Weights of a small mixture-of-experts language model, trained from scratch on English Wikipedia.
Size: 10 layers, width 384, vocabulary 5307, 125M parameters.
Experts: 192 SwiGLU neurons an expert, a softmax router, a shared expert of 192 neurons.
Training: a variant of Adam for the experts, 601M tokens, 5003 steps.
Below are experts of layer 3 (counted from 0) of a mixture-of-experts language model. Rows are named router (the router's row for the expert), gate (a neuron's input weights, with its number), up (a neuron's input weights, with its number) and show model dimensions 96-143. Each number is 128 + 24 x the weight over its row's rms, rounded and kept within 0 to 255.
After each expert's rows: a language model's description of what the expert responds to. This comes from a sample of Wikipedia text that the model never trained on.

# expert 42
router [131 141 158 124 144 106 144 162 127 164 132 121 134 164 160 138 164 158 111 151 139 133 126 132 133 158 124 122 177 122 145 109 183 148 112  95 142  77 107 146 150 136 134  89 160 133 104 107]
gate0 [177 150 123 136 127 125 141 131 110 146 117 106 161 136 102 154 142  99 110 195  88 153 168 107 122 159 152  90 143 130 162 136 119  90 109  98 135 109 112 160 123 121 144 141 151 106 123 132]
up0 [130 119 154 139 128 165 118  97  96 148 147 185 146  95  85 138 157 153 149 139 114  91 139 161 151 126 110 115 142 137 132 135 138 151 138 103 107 142  95 135 141 129  94 158 137 147 112 107]
gate1 [ 95 118  91 122  94 102 102 147 133 117 110 164 160 110 123 107 133 172 118  96 153 161 104 113  78 113 178 160 135 151  99 113 131 103 122 129 131 125 169 130 147  85 154 121 103 159 115  96]
up1 [111 160 163 139 169 125 157 157 161  97 143  88 146 161 125 128 149 155 132  86  90 102 132 123 143 135  80 186 182 132 167 107 119 148 117 119 158 142 131 147 129 124  87 148 148 141 136  83]
gate2 [ 96 132 155 125 108 195 124  92 123  92 152  86 129 106 111 117 131 130 153 123  95 138 112 122 157 155 130 152 119 157 106  97  79 132 101 130 110 142 107 166 121 129 114 143  63 136 111 107]
up2 [129 130 115 104 150 108  98 138 113 184 105 157 154 124 102 113 152 148 165 113 131 116 142 205 122 124 104 126 124 129  77 137 174 152 186 128 149 156 111  95 120 145 114 123 150 104 141 179]
gate3 [ 89 115 153 148  99 127  90 124 143 134 117 116 121 144 132  75 131 131 133 140 146 138  70 165 125 119 158 156 144 124 140  86 139 102  97 143 165 106 123  72 116 119 124 103 128 152 135 156]
up3 [ 92 113 162 151 135 162 142 121 163 140 109 146 129 146 183 104 126 147 108 141 150 169  92 159 119 117 148 124 161 147 144 124 140 137 143 128 113 135 122  92 135 124 125 126 143 125 119 106]
gate4 [149 156 127 106 175 151 124 117  98 117 143 141 124 154 167 123 121 161  66 113 149 121 132  99 122 155 141 124 174 126 151 146 157 133 127  98 191 109  83 149 135 156 149 166 126 103 146 139]
up4 [122 125 155 117  92  92 158 123 151 113 129 120 172 112  84 153  97 141 158 104 118 117 118 147 122 107 101 122 130 101  95 156 129 101 199 145  92 157  82  84 119 139 165 165 106 104 108 120]
gate5 [125 107  96 149  96  84 124 100 111 118 102  95 176 129 197  83 121 150 108 137 117  75 107 156 101 142 131 136 148 112 138 150 105 132 106 115 136 153 141 144 117 121 122 128 154 106 136 158]
up5 [114 137 110 127 106 117 110 134 100 144 155 155  94 126  57  91  29 147 130 112 119 147  78 109 144 174 124 107 100 158 122 117 143  88 103 129 131 121 135 162 122 136 161  97 111 100 100 104]
gate6 [145 126  97 101 161  72 129 154 133 124 155 151 124 129 125 160 147 114 130 100 160 135 151 115  69 173  91 113 145 105  73  97 114  76 150 137 126 132 134 124 135 125  98 165 130 148 127 128]
up6 [136  76 172 111 146  76 121 153 125 124 139 118 154 144 132 149 177  99 161 146 167 111 177 171 101 147 117 116 125 144  96 146 153 155 153 113 159 116 167 140 114 103  66 115 135 111 177 108]
gate7 [131 136 156 135 138 124 124 143 125 144 125 153 103 123  93  87 150 115 129 127 162 142  90 147 138 146 110 166 124 126 152  56 149 140 140 164 160 149 135  62 123 134 109 131 111  97 142 150]
up7 [161 109 115 152  92 143  81 128 118 148 144 143  92 138 152 112 143 114 158 155 108 161 150 130 148 108  98  68 123 114 128 126 116 141 126 129 104 170 146 120 165 152 121 151 161 110 104 135]
Pieces after F

# expert 31
router [161  65  72 114 117 164 132 106 141 122 141 136 106 131 111 103 107 124 150 143 121 125 138 121  93 100 135 158 150 168 154  98 123  82 135  94 178 140 129 121 109 123 182 145 151 151 121  89]
gate0 [141 123 146 127  92 155 136 138 115 107 134 170 107 126 126 135 135 115 147 177 148 128 128 109 145 116 136 136 127 167 128 129 116 125 134 118 131 134 130 127  95 163 119 130 148 108 130 122]
up0 [ 95 108 135 182  96 145 157  90 111 102 136 127  93  85 114 144 171 125 101 137 147 124 140 150 118 140 161 101 103 129 116 132  88 153 131 154 131 133 128 127 110 148 112 131 119 148 175 113]
gate1 [127 129 123 106 120 118  92 175 108 119 107 166 111 141 120 120 121 123 121 166 110 179 129 126 127 142 109 151 141 139 122  80  92 139 128 131 149 100 169 140 145 148 123 102 109 130  78  87]
up1 [148 141 115 116 138 110 119 137 135 115 124 102 152 109 115 166 134 155 121 153 136  91 111 139 112 156 109 140 115 140 179 113 107 118  86 140 132 134  89 161 148 124 126 153 123 137 110 130]
gate2 [135 160 134 145 121 161 131 102 135 144  91 119 158 112 128 132  88 133 151 115 154 129 154 151 134 155  95 124  75 105 103 157 139 147 109 116 123  68 128 155  84 130 121 106 113  98 142 153]
up2 [170 106  93 105 122 105 102 129 126 131 136 160 121 128 150 158  96 133  78 134 123 133 110 128  84 125 114 117 120 131 136 155 132 108 147 126 108 150 103 118 128 103 114 163 144 111 114 114]
gate3 [103 115 149 193 112 132 124 109 144 151 162  83 123 137 110 124 148 145 106 132  99 108 171 141 124 150 115 158 174 122 148 130  95 137 164 204 111 163 120  89 110 148  96 101 152 156 125 161]
up3 [100 139 133 176 128 135 135 108 161 138 140 105 133 130 130 118 170 173 116 178 126 152 106 204 128 132  96  53 159 113 111  81 111 143 147 129 111 142 115 147 138 128 132 109 152 150 102  98]
gate4 [116 139 154 119 170 113 143 144 113 137 133 137  87 147  97 163 135 189 127 132 166 110 138 134 113 108 143 117 140 155 146 166 157 103 123 162 129  95  83  93 117 143 114 123  97 122 104 137]
up4 [126 123 130 118 152 103 110  79 110 126 121 131 100 134  75 133 112 159 104  88 182  99 156 121 123 149 112 152 162  85 136 113 141  97 139 142 122 110 100 103 119  94 110  78  72 161 107 129]
gate5 [153 146 115 155 148  94 183 142 147 154 148 105 115 157 145 104 117 154 109 119  97 119 131 109  86 144 143 109 141  84 118 159 132 107 163 127 121 119 155 175 137 137 121 110 120 141 145 173]
up5 [136 108 121 121 129 101 142 139 148 143 156 114 134 170  93 126 120 134 132  96  93  95 152 117 112 171 127 106 139 108 109 112 116 138 106 114  99 109 140 146 124 153  89  99 113  69 126  85]
gate6 [103 145 100 107 149 115 114 145 106 131 122 119 136  89 130 144 154 105 136 142 187 129 141 133 119 157 103 137 139  97 115 128 151  45 168 128 114 105 110 152 143 138 144 189 100 180 117 151]
up6 [123 116 121  41 136 119 108 151 113 113 147 134 142 147  96 131 123 140 168 134 121 176 150 178  96 121 113 148 120 123 130 113 118 135 124 120 126 142 136 118  83 124 113 119 101 129 121 121]
gate7 [ 94 174 136 136 120  91  82 124 121 199 125  77 141 149 114 142 158 113 109 118 110 147 155 119 114 126  89 142 133 138 126 128 176 131 144 113 141  92 120  79 105 131 121 150 167 115 135 159]
up7 [133 118 133 160 113 132 144 124 135 159  71 161 115  88 122 128 135 121 111 124 161 147  87 137 124 119 137  96 115  93 140 157 102 129 146 133 146 155 117 112 106 113 143 141 170 109 111 114]
Line-start and field words

# expert 22
router [169 108 123 168  92  59 149 123 141 188 100 150 137 114 141 144 122  97 145 132  97 127 109 152 106 142 149 119  91 101  84 107 112 107 159 133  98 142 100 106 131 137 151 161 145  82 110 121]
gate0 [151  87 119 103 109 120 167 144 123 142 110 106 118  72 144  98 124 121 120 139 130  96 106 109 135 120 157  94 121 127 145 122 149 118 162 129 143 154 114 116 102 143 144 156 119 161 156 100]
up0 [129 133 107 163 118 152 131  84 120 110 135 125 158 145  98 139 167 176 135 105 100 131  80  99 116 149  86 107 122 132 155 106 137 158 141 113 114 134 124 118 120 128 103 165 118 101 133 113]
gate1 [131 113 135 109 124 148  77 158 118 121 134 172 191 125 133 121 121 118 117 132 149 131 135 157 112 134 113 102 179 119 128 122 127  94 143 116 132  88 142 128 106 177 146 131  81 139 142 108]
up1 [138 144  97 138 119 124 137 128  63 105 147 104 139 122 168 168 139 133 139 171 126 133 127 148 128 180 125 142 108 104 123 171 119 166 146 142 114 125 125 147 155 130  97 171 115 129 107 112]
gate2 [ 93 121 137 126  94 170 141 116  95  94 128 135 158 172 107 124 141 127 174 131 135 114 130 141 118 157  66 135  98 147 155 172 134 178  83 171 134 120 125 126  76 132 134 108 118 119  90 149]
up2 [153 154 106 101 117 131 128 109 101 135 143 136 128 133 102 153 134 137  93 123 150 169 123 167 130 134 140 136 111 157 120 160 138 115 172 159  94 148 123 159 138 139 100 132 140 126 131 130]
gate3 [ 92 117 135 166 108 143 139 139 134 125 114 129  87 120 111 147 160 135  68 105 119 101 131 120 108  92 161 179 112 136 108 139 124 131 123 137 109 119 136  92 171 119 156  70 126 117 141 135]
up3 [145 121 171 157 146 146 110 128 122 119 135  74  92 136  96 122 151 150 117 151 142 174  92 146 169 100 116 100 166 115 138 114 166 138 162  96 127 122 157  90  86 118 121 127 161 181 122 158]
gate4 [122 165 153 125 156 142 160  84 124 133 137 109 120 182 106 137 101 133 114 121 132 163  75 130 121 108 142 129 138 167 136 145 128 139 121 137 138 132 157 138 119 132  76 150 110 110 128 151]
up4 [124 126  92 134 145 134 151 133 136 145 123 146 131 122 133 155 139 123 158  90 156 165 147 197 111 111 127 119 141 148 133 146  91 130 165 150 115  86 125 139 140 129  63 118 133 106 144 150]
gate5 [130 100 132 156 119 126 101 123 133 131 189 141 160 123 161 130  98 125 112 140  89 107 142 157 129 162 118 116 131 162 100 140  87  88 130 111 121 135 134 145  74 151 113 151  84 102 115 201]
up5 [132 126  79 156  86 128 148 117 101 152 126 122 140 193 141 116 125 121 145 145 104 143 137 123 122 170 127  95  94 150 141 144 154 131 145  64 146 129 163 122  95 159 121 158 118 108 145 163]
gate6 [108 135 116 108 123 153  93 135  80 146 118  92 126 132 181 160 143 122 130 140 135 119 148 154 137 169 100 149 117  81 111 101 109 115 173 161 131  76 120 196 156 151 138 132 117 159  85 132]
up6 [140 102  76 112  98 135 130 113 120 169 111 111 159 132 153 137 138 156 173 141 110 125 130 154 126 135 166 130  86  71 127 114 155 132 152 120 156 121 136 165 157 117 104 149 119 124 118  98]
gate7 [141 109 126 156 152 100 141 160 124 170 124 114 122 107 134 169 123 129 135 137 157 105 132 120 118 160 107 116 131 162 148 121 158 124 181 169 166 134 127  82 152 141  92 134 147 124 123 144]
up7 [103 100  93 145 163 141 144 143 167 121 124 138  81 116 156 150 139 129 140 123 166  83 125 122 151 120 148  98 114 142 157  99 151 152 135 119 127 132 131 137 155 127 114 164 131 116 175 120]
Music vocabulary

# expert 57
router [122 103 143  82 140 187  97 127 172 121 140 150 116 147 143 116 110 172 128 168 114 154 141 126  94 135 142 123 105 164 112 101  90 154 118 139 120 137 129 139 117 114  90 131 102  77 134 118]
gate0 [130 158 109 163 135 123 139 144  83 124 123 160  76 124 180 110 103 107 135 135  91 112 109 128 122 150 132  91  87 117 131 156 134 107 135  80 120 156 131 164 117 127 143 142 168 121 118 159]
up0 [ 90  72 119 218 108 162 138 150 110 122 142 133 132 124 144 117 140 157 172 146 103 136 133 129 130  93  74 110 106 109 165 103 126 129 134 115 143 160 118  90 152 166 111 143 126 117  97  98]
gate1 [148 111  91 112 117 122 131 153 148 150  71 149 161 109 126 125 120 101 175  85 131 165 114 113 130 121 107 132 130 131 107 156 133 100 137 148  99  69 151 127 169 160 175  59  66 132 107 123]
up1 [131 108 130 122 170 134 129 162  78  94 172 144 118 154 126 156 123  98 106 146 106 128 131 170 143 164  73 114  76  93 154 135 127 174 126 154 164 134 112 152 176 151 124 177 121 125  87 137]
gate2 [122 103 115 148 116 111 138  82 137 115 122 103 134 143 141 120  64 136 153 136 116 139 148 124 129  97  46  99  92 148 127 149 124 166 149  92 103 125 149 146 119 129 146 123 106 116 126 142]
up2 [131 178 152 162 122 154 145 121 117 147 130 146 167  82 145 155 133 142 164 134 176 191 103 174 122 208 121 135 120 117 114 138 136 104 156 162 135 144  90 123  90 144  71 105 127 127 118 155]
gate3 [120 109 105 163 103 134 120  91 146 119 113 111 129 134  85 114 120 126 145 139 135 123 111 141 110 119 108 139 159 143 152 123 136 129 166 151 120 143 157 118 138 176  70 114 111 171 143 156]
up3 [133  95 125 158 152 127 125 103 101 132 106 111 141 142 146 104 150 120 111 125 128 119 136 133 104 157 153 107 137 155 125 116 128 173 114 118 124 141 139 119 136 122  69  82 134 181 116 109]
gate4 [ 90 164 139 130 138 159 104 139 118 126 119 127 132 115 120 152 140 148 116 105 180 152 134  96 166  81 127 116 162 103 119 124 143 133 136  88 153 155 127 127 129 130 155 158 117 132 173 123]
up4 [169 116 164 122 112 128 104  69 171  69 106 117 136 119 125 137 109 131 135 114 143 169 130 144  86 144 111 123 161 108 113 156  91 119 180 164 154 107 128  66  95 126 115 125 134 156 136 105]
gate5 [129 162 136 138 111 122 124 135 116 144 134 131 117 106 113 137 130 154 123 124  99 109 145 126  75 151 148 124 124 147  93 164 104 144 163 105 109 149 177 155 161 169 101  93 143 110 134 155]
up5 [133 138 112 101 117 114 113 153 119 136 148 116 134 125 155 120 132 120 134 126 127 118 134 130 137 155  99 130 101 125 128 136 143 133  84  87 152 136 139 114 158 130 119 139 141 154 159 103]
gate6 [155 144 168 116  92 135 105 113 123 109  99 116 115 139 142 176 174 153 109  85 131  98 167 157 102 172 137  93 118  89  72 126 127  78 160 174 145 128  64 180 111 136 140 132  86 172 137 154]
up6 [149  89 137 113 121 151 133 139 108 112  98 132 102  88 111 130 119 178 126 117 119 143 167 103 124 115 150 110 133 113 116 134 127 138 142 104 113 125 119 132  86 118 126 156 158 131 163 130]
gate7 [101 102 159 160 130 143 116 149 144 125  94 102 106 114 110 132 146 105  92 147 105  74 153 121  96 116 125 140 119 110 192 127 162 161 135 136 152 123 134 112 132 139 117 160 123  86 121 156]
up7 [131 124 140 205 149 104 103 135 122 143 109 170 128 121  91 123 111  49 127 115 144 129 148 127 165 118 145  82  81 102 164 162 153 160 119 128 118 150 153 133 114 152 114 131 151 110 108 112]
Engineering and transport vocabulary

# expert 32
router [146 110  90 129 143 123 129 140 136 110  97 115 140 149 113 101 117  90 127 129 152 103 128 126 104 134 167 131 115 136 152  91 110 114 142 106 170 154 104  88  97  92  91 140 106 107 113 160]
gate0 [160 170 135 142 133 140 138 154 122  97 108 132 148 124 120 126 112 145 130 138 142 147 112 125  82 156 151 133 123 135 175  80 110 126 129 103 122 134 137 104 135 161  77 128 119 115  87 142]
up0 [113 121 134 173 151 153 124 132 127 133 138 116 166 119  88 174 104 138  95 138 134 125 159 125  99 154 130 101 126 134 142  75 111 140 172 135 111 145 116  93 157 187 111 147 151 101 112 140]
gate1 [ 91 107  96 125 129 122 162 145 131  95 138 168 150 128 134 107 122 162 149  74 146 130 138 124 102 148 130 110 127 144 158 114 100 102 124 111 102 137 132 135  96 140 139  96 112 118  95 133]
up1 [148 166 134 131 130 108  99 131 108 132 136  89 108 134 110 159 122 120 113 174 111 174 120 137 167 143 106 114 119 139  86 156 160 139 149 130 137 107 140 167 155 125 120 135 112 127 156 105]
gate2 [ 95 138 145 197 143 121 132 133 154 121 122  92 144 112 154 110 136 151 188 107 166 157 151 170 118 112  86 116  87 105 157 108  93 134 102 132 143 126 121 144  86 133 160 128 129 147 139 138]
up2 [159 144 105  93 108 148 101 110  97 131 110 165 128 114  95 151 116 142 103 141 118 155 120  90 134 154 104 168 123 168 105 168 181 133 174 124 116 163 157 118 149 155 102  70  79 109 125 161]
gate3 [128 127 176 165  96 101  47 171 129 136 112 161 152 136 127  87 105 124 138 101 137 109 115 126 123 127 111 156 170 157 116 136 129 128 112 135 106 120 131 134 125 129 152 151 143 141 113 140]
up3 [124 129 181 161 141 127 129 134 141  99 108 139 122 124 147 122 158 190 122 131 134 190 108 116 142 137 128  89  99 145 147 106 116  97 107 163  80 146 131 119 154 174 160 108 128 154 116  96]
gate4 [128 164 115 143 194 126 138  95 113 117 182 128 152 114 119 148 134 149 154 138 166 149 123 106 129  99 148 194 151 121 112 139 142 110 106 127 156 108 164 128 146 143 123 135 129 104 116 156]
up4 [132 132 116  95 135 140 111 121 136 117 114  90 160 160  86 119 145 115 127 127 146 157 134 100 126 129 126 101 146 118 131 158 103 149 123 113 132 119 113 108 136 162 146 133 132 141 159 124]
gate5 [116 166 161 112 150 114 128 127 105 127  96 127 147 109 123 100 121 132 126 129  89 112  95 153 143 158 116 116 138 116  75 109 140 125  93 113  87 142 167 145 138 173  94 136 134 171 124 149]
up5 [101 126 141 136 123 101 166 143 111 164 132 124 183 132 117 119 100 128 124 139 167 112 130 175 127 144 122 119 111 161 144 188  73 133 131 119 122  98 130 166 129 107  88 119  66  90 142 113]
gate6 [108 139 136  64 126 127 170 131 131 129 142 112 105 142 124 130 107 107  99 157 183  91 161  77 118 141 122 142 178 111 111 125 125  65 126 171 142  94 122 145 110 107 135 164 139 169 121 137]
up6 [116 153 131 107 141 146 158 130 130 137 156 168 164 101  85 146 130 127 113  99 148 144 147 109 126 111 116 104 154 154 135  99 114 139 152 150 122 138 180 140 144 120 101 121 116 108 127 102]
gate7 [112 149 150  85  99  98 113 145 149 165 123 100 120 135  77 119 173 124  89 135 128 108 133  95 144 146  95  93 102 145 143 150 137 149 123 140 131 124 131 114  77 168 111 118 143 132 109 106]
up7 [109 124 126 147 146 136  97 121 166 140 149 124  77 132 125 115 151 114 170 143  93 122 155 170 150 110 154  95 103 150 122 129 139 124 123 117 146 136 193 113 101 151 127 121 159 140 103 126]
Entries in sports listings

# expert 4
router [ 72  99 139 139 128 151 105 137 185 104  89 135 126  89 109 117 166 137 120  86 109 105 172 135 128 126 104 149  99 111  74 121 114 134 135 131 173 146 155 133 120 113  88 163 126 105 139 104]
gate0 [ 98 127 101 125 103 142 151 159 151 117 100 152  85 116 132 134 143 139 174 139 140 147 100 112  85 136 178  99 147 134 108 140 147 129 123 159 103 125 157 161 121 143  94 126 115 128 141 140]
up0 [102 101 129 155 124 120 104 159 137 125 111 152 136  78  67 153 126 140 152 121 133 113 143 153  99 168 161  90 148 105 111 111 154 187 140 146 139 132 115 142 124 111  49 137 147 100 159  74]
gate1 [124 124 123  75 127 158 134 103 118 129 102 193 123 120 114  88 112 149 101 112 115 159 143 129  64 132 141 120 125 149 118 108 126 131 133 140 117 140 153 146 153 150 141 124 113 177 110  94]
up1 [111 124 108 168 130 133 139 125 154 115 107 118 125 156 106 158  95 121 106 143 138 118 142 153 138 169  95 108 130  85 116 155 128 134 126 132 201 146 106 169 110 161 103 133 105 125 117 118]
gate2 [ 94 131 155 134 131 123 129  89  91 121 108 108 144 100 111 130  73 135 160 159 140 144 147 154 111 144 131 131 125 110 169 205 121 149  83 115 135 132 135 155 125 136 139 162 132 100 158 135]
up2 [113 130 135 145 132 146 130 130 108 153 117 170 113 115 119 139 125 104  94 150 117 146 127 136 116 171  90  95 130 155 107 123  94 123 104 131 138 101 110 132 128 113 120 108 116 120 119 121]
gate3 [ 99 105 143 149 146  87 105 100 106 151 138 127 101 140 143 136 170 124 112 134 165 179 108 107 160 110 127 153 149 144 175 112 178 105 114 139 129 128 135 129 107 152 108 142 147 157  90 139]
up3 [108 136 133 150 150 130 121 143 126 123 120 100 149 146 118 112 134 133  93 126 121 186 115 186 130 141 110  84 192 158 126 111 121 156 113  99 131 131  99 136 107 108  81 100 157 158  99  82]
gate4 [111 152 102 109 143 144 123  92 190 106 143 133 126 117 137 146  77 138 132 106 140 158 154 184 103 116 146  82 152 135 117 145 126 133 149 122 118 133 119 160  98 167  90 100 110 145 107 134]
up4 [122 132 108  99 119 162 121 118 137  80 138 127 122 105  97 134 127 153 158 141 173 149 113 163 111 127 140 128 131 128 162 130 135 137 117 157 117 134 109  93 156 132 165 168 129 137  97 135]
gate5 [155 145 120 133 124 103 145 130 128 114 160 131 138 158 138 150  94 152 167 140 144 118 142 166  76 188 123 139 146 158 109 160  95 108 101 130 100 113 140 146 125 168  47 149 115 114 109 128]
up5 [114 111 144 147  69 114 140 140 103 169 118 103 183 176 126 118 133 142 121 172 160 136 138 100 119 115 101  82 158 114 153  96  85 141 114  95 151 105 152 140 121 139 129  92 115 131 108 136]
gate6 [115 119 117  78 132 149  96 166 118  93 164 117  92  97 119 165 156 124  88 106 135 124 120 158 116 179 131 131 130 138 100  97 132 110 157 140 113 112 104 191 146 126 160 161 116 142 142 111]
up6 [117 144 111 107 113  73 106 116 176 115 134 161 118 142 156 155 117 137 135 138 103 159 178 167  78 101 145 128 145 135 141 142 126 146 125 129 141 121 169 144  95 108 122 117 101 122 158 137]
gate7 [107 171 143 128 143 131 132 128 151 151 124 135 135 134 106 119 135 113 161 118 146 173 121 122 126  73 156 122 139 128 195 104 141 134 105 129 140 124 107 116  69 115 155 153 145 129 110 187]
up7 [157 100 118 146 151  91 148 147 150 121 118 128 114 107  79 130 133  85 168  97 145 135 137 148 132 105 134 132 124 110 133 135 129 170 126 103 141 120 138 137 104 129 117 127 147 145 123  97]
Capitalized name starts

# expert 30
router [144 162 115 115 187 156 120 101 107 135 130  92 122  93 113 129 143 148  87 107 107 133 122 132 150 113 174  51 154 103 177  78 131 140 112 174 127 156 148 115 125 158 104 123 101 108 174 175]
gate0 [138 106 197 120 115 144 126 148 140 127 113 125 100 155 149  89 123 112 146 196 130  96 172 122  94 182 121 111 132 146 107 124 116 128 119 106 103 128  98 163 123 185 119 125 205 112 130 167]
up0 [116 102 159 160 107 154 119 132 108 143 177  87 130 111  95 115 133 165 148 166 131  75 106 174 113 140 131 106 110 147 110 107 129 110  94 103  79 125 117 135 161 157 115  97 146 123  94 132]
gate1 [161 123  98 129 121 180 108  77 162 143 116 171 161 121  82 147 132 135 136 128 156 136 124 133  85 124 159 165 161 147 138 142 123 153 116 143 115 133 150 131 137 120 111 127  87 163  92 131]
up1 [118 181 134 100 125 121  95 127 113 118 118 144 145 114 142 151 121 116 146 129 124 131 109 166 103 125  90 127 139 108 139 131 122 150 120 146 109  84 102 133 139 122 106 145 134 108 116 137]
gate2 [129 149 115 107 115 134  88 106 126 105  92 116 116  87 115  83 132 102 141 158 132 138 170 128 113 103 101 150 115 135 122 154 119 153 118 103  97 137 117 127  61 129 146 113  94 153 139  98]
up2 [143 109 145 108 118 145 150 124 156 126 131 129 138 118 104 127 156 127 103 119 211 151 147 168 100 117 197 127 159 101 131 103 135 136 147 129 156 139 145 147 139 125  93  96 114 123 114 165]
gate3 [ 90 101 202 152 129 108 135 140 103 116 115  97 119 158 155 104 152 133 131 118 138 125 175 184 123 145 102 142 146 131 152 138 173 167 144 133 121 115 122  95 163 143 133 142 144 136 125 151]
up3 [125 119  90 117 132 153  65 118 139 106  72 128 125 150 142 115 123 147 104 140 134 126  96 142  92 206 107 134 154 165 120 117 104 127 116 112 106 157 107 107 128 100 118 120 124 196 144 101]
gate4 [155 144 139  92 128 158 166 131  91 111 139 127 131 119 120 146 130 111 104 113 149 208  79  97 136 147 120 116 136 144 115 130  94 148 120 105  91 105 116 114 116 171 110 121 106 139 128 117]
up4 [154 156  51 118 120 114 103 114 123 109 191 113 144 128 104 134 119 107 145  98 173 126 164  91  90 135 146 116 134 103 134 151  67 108  89 142 106 135 163  95  87 136 153 141 125 128 122 157]
gate5 [120 143 143 162 103  81 160 162 106  93 134 118 121 143 160 126 128 115  91 121 128 132 164 121 111 194 116 118 126 160 153 112 109 123 123 132 128 171 154 129 125 104  96 164 137  94 121 184]
up5 [136 120 160 165 127  76 148 212 105 146  93  92 116 186  93  81 113 116 122  80 146  94 138 134  99 186 105 144 120 123 136 131 173 107 116  88 168 106 156 117  89 122 123 118 158  67 149 130]
gate6 [129 131 125 120 112 127  97 114 103 140 148 136 129  96 164 170 142 143 130 134 153 111 148 123 105 132  96 116 154  83 104 126 171 122 122 167 122 147 105 180 131 107 149 117  73 145  90 141]
up6 [146 113  94 106  99 155 188 141 147 130 156 133 114 109 173 162 108 168 154 141 100 152 156 151 114  92 152  81  91  96  86 144 123 116 120 126 124 113 113 155 170 111 127  87  65 142 152 158]
gate7 [134 150 151 120  57 122 130 132 111 152 126 118  96  98 154 143 121  88  90 143 117 123 160  84  98 148  93 116 139 126 171 119 142 151 153 121 142 123 108 125 129 144 176 105 117 133 133 164]
up7 [ 94 105 115  95 106  74  97 162 161 150  94 126 123 113  98 110 158 119 113 107 190 131  87 121 135 140 145 147 129  96 150 136 138 156 113 138 127 101 141 131 126 157 140 162 143 113 154 127]
Mid-name word pieces

# expert 51
router [138  94 116 160 126 111  98 124 152 141  94 128 117 145  94  97 131 100 124  83  97  99  99 115 122 128 130 136  88 144 116 127 113 124 123 115 121 146 161 100 156  78 144 128 144 118 147 114]
gate0 [128 121 173 132 152 156 103 130 147 108 135 126 130 125 151 145 124 168 102 173 114 131 134 143 135 155 160  99 187 156 182 144 151  87 158 122 113 126 121 143 123 152 128 108 152 129 108 149]
up0 [133 101 147 164 133 161 148  89 121 105 122 153 149  94  89 164 137 129 149 119 112 147 105 127 111 120 142  57 156  94 138 140 161 163 126 123 115 141 124 149 100 146  66  90 134 123 184 142]
gate1 [121 139 101  97 112 128 120 134 114 162 138 175  91 130 155 121 153 126 123 136 152 155 132 108 110 135 137 140 144 157 120 129 139 151 151 135  98 118 134 129 143 141 154  85  95 178  49  89]
up1 [123 142 137 167 121  99 146 148 123 113 133 126 119 108 113 150 134 139 129 154  99 145 132 166 132 131  87 138 102  86 103 108 101 175 106 105 134 163 136 144 116 130 109 170 162 104 124 123]
gate2 [141 145 129 111 172  76  95 130 157 126  84 133 143 116  81 121 141 116 109  86 155 149 135 139 133 107 145 135 138 122 170 129 106 125 118 130 104  91 126 119  89 130  84 122 112 133 137  87]
up2 [100  86 152 117 120 187 105  84 106 121 152 120 148 100 126 130 169 102 115 141  82 129  83 105  95 141 150 131 130 122 101 115 137 143 179 136 176 158 118  94 139 137 142 139 105 128 117 168]
gate3 [108 145 174 169 144  80 132  82 142 152 141 125 138 108 129 138 149 128 144 131 161  93 113 140 126 115 136 151 163 110 122 161 102  71 124 159 140 144 169  96 137 146 103 127 177 129 128 146]
up3 [130 132 127 163 145  90 111  84 178 151 121  82  86 155 142 120 131 127 145 136 113 134  65  84 141 128 124  58  78 112 165  99 145  71 113  92 157 125 167 130 110 117 122  98 150 126 132 122]
gate4 [119 156 144 109 153 145 158 117 102 151 150 135  92  80 145 144 135 160 138 151 147 142 128 109 116 119  92 153 162 115 135 116 125 136 149 119 136 103 129  91 127 168 138 181 118 116 115 118]
up4 [135 111  99 107 130 133 151  73 106 132 124 103 130 129 116 117 124 117  97  72 140 152 127 170 111 135 137 149 143 113 155 141 135 113 176 167 115 136 167  63 142 107 143 137 106 132  91 127]
gate5 [113 122 113 160 131 108 171 114 125 155 169 122 146 125 138 109 135 149 115 169 138 101 111 141  97 154 125 136 129 112 136 116  94 126  97  95 154 187 155 168 142 123  97 130 127 136 168 170]
up5 [149 112  89 142  86 144 116 172 117 141 122  94 117 116 109  64 103 111 109  96 168 124 103 104 142 103 134 131 152 122 114  89 142 188  89 143 125  94 143 128 112 120 151 120 120 101 103 102]
gate6 [130 147 147 106 134 104 133 106 119 126  76 129 109 118 136 125 160 152 110 142 137 136 130 114  86 135 143 148 139  79 119 153 121 110 169 145 107 143 149 160 115 117 144 176 127 141 118 114]
up6 [105 114 144  96 132 140 137 111 125 126  86 145 127 152 104 114 118 172 155 115 153 142 134 116 106  93 115 112 112 117 123 138 146 126 148 142 159  93 124 151  96 100 125 168 139 127 137 135]
gate7 [126 136 101  92 101  94  92 123 148 155 141 107 113  53 119 133 132 127 132 130 149 115 125 130 128 109 139 149 135 136 116 133 100 132 128 146 108 125 135 106 130 133  60 114 122 127 132 140]
up7 [104 106 109 114 145  87  80 111  92 116 132 111 121 110 116 139 132 125 156 124 163 112 124 101 162 100 134 104 126  83 162 116 148 149 109 157 126 133 123 141 103 159 112 121 169 121 109  98]
Election table cells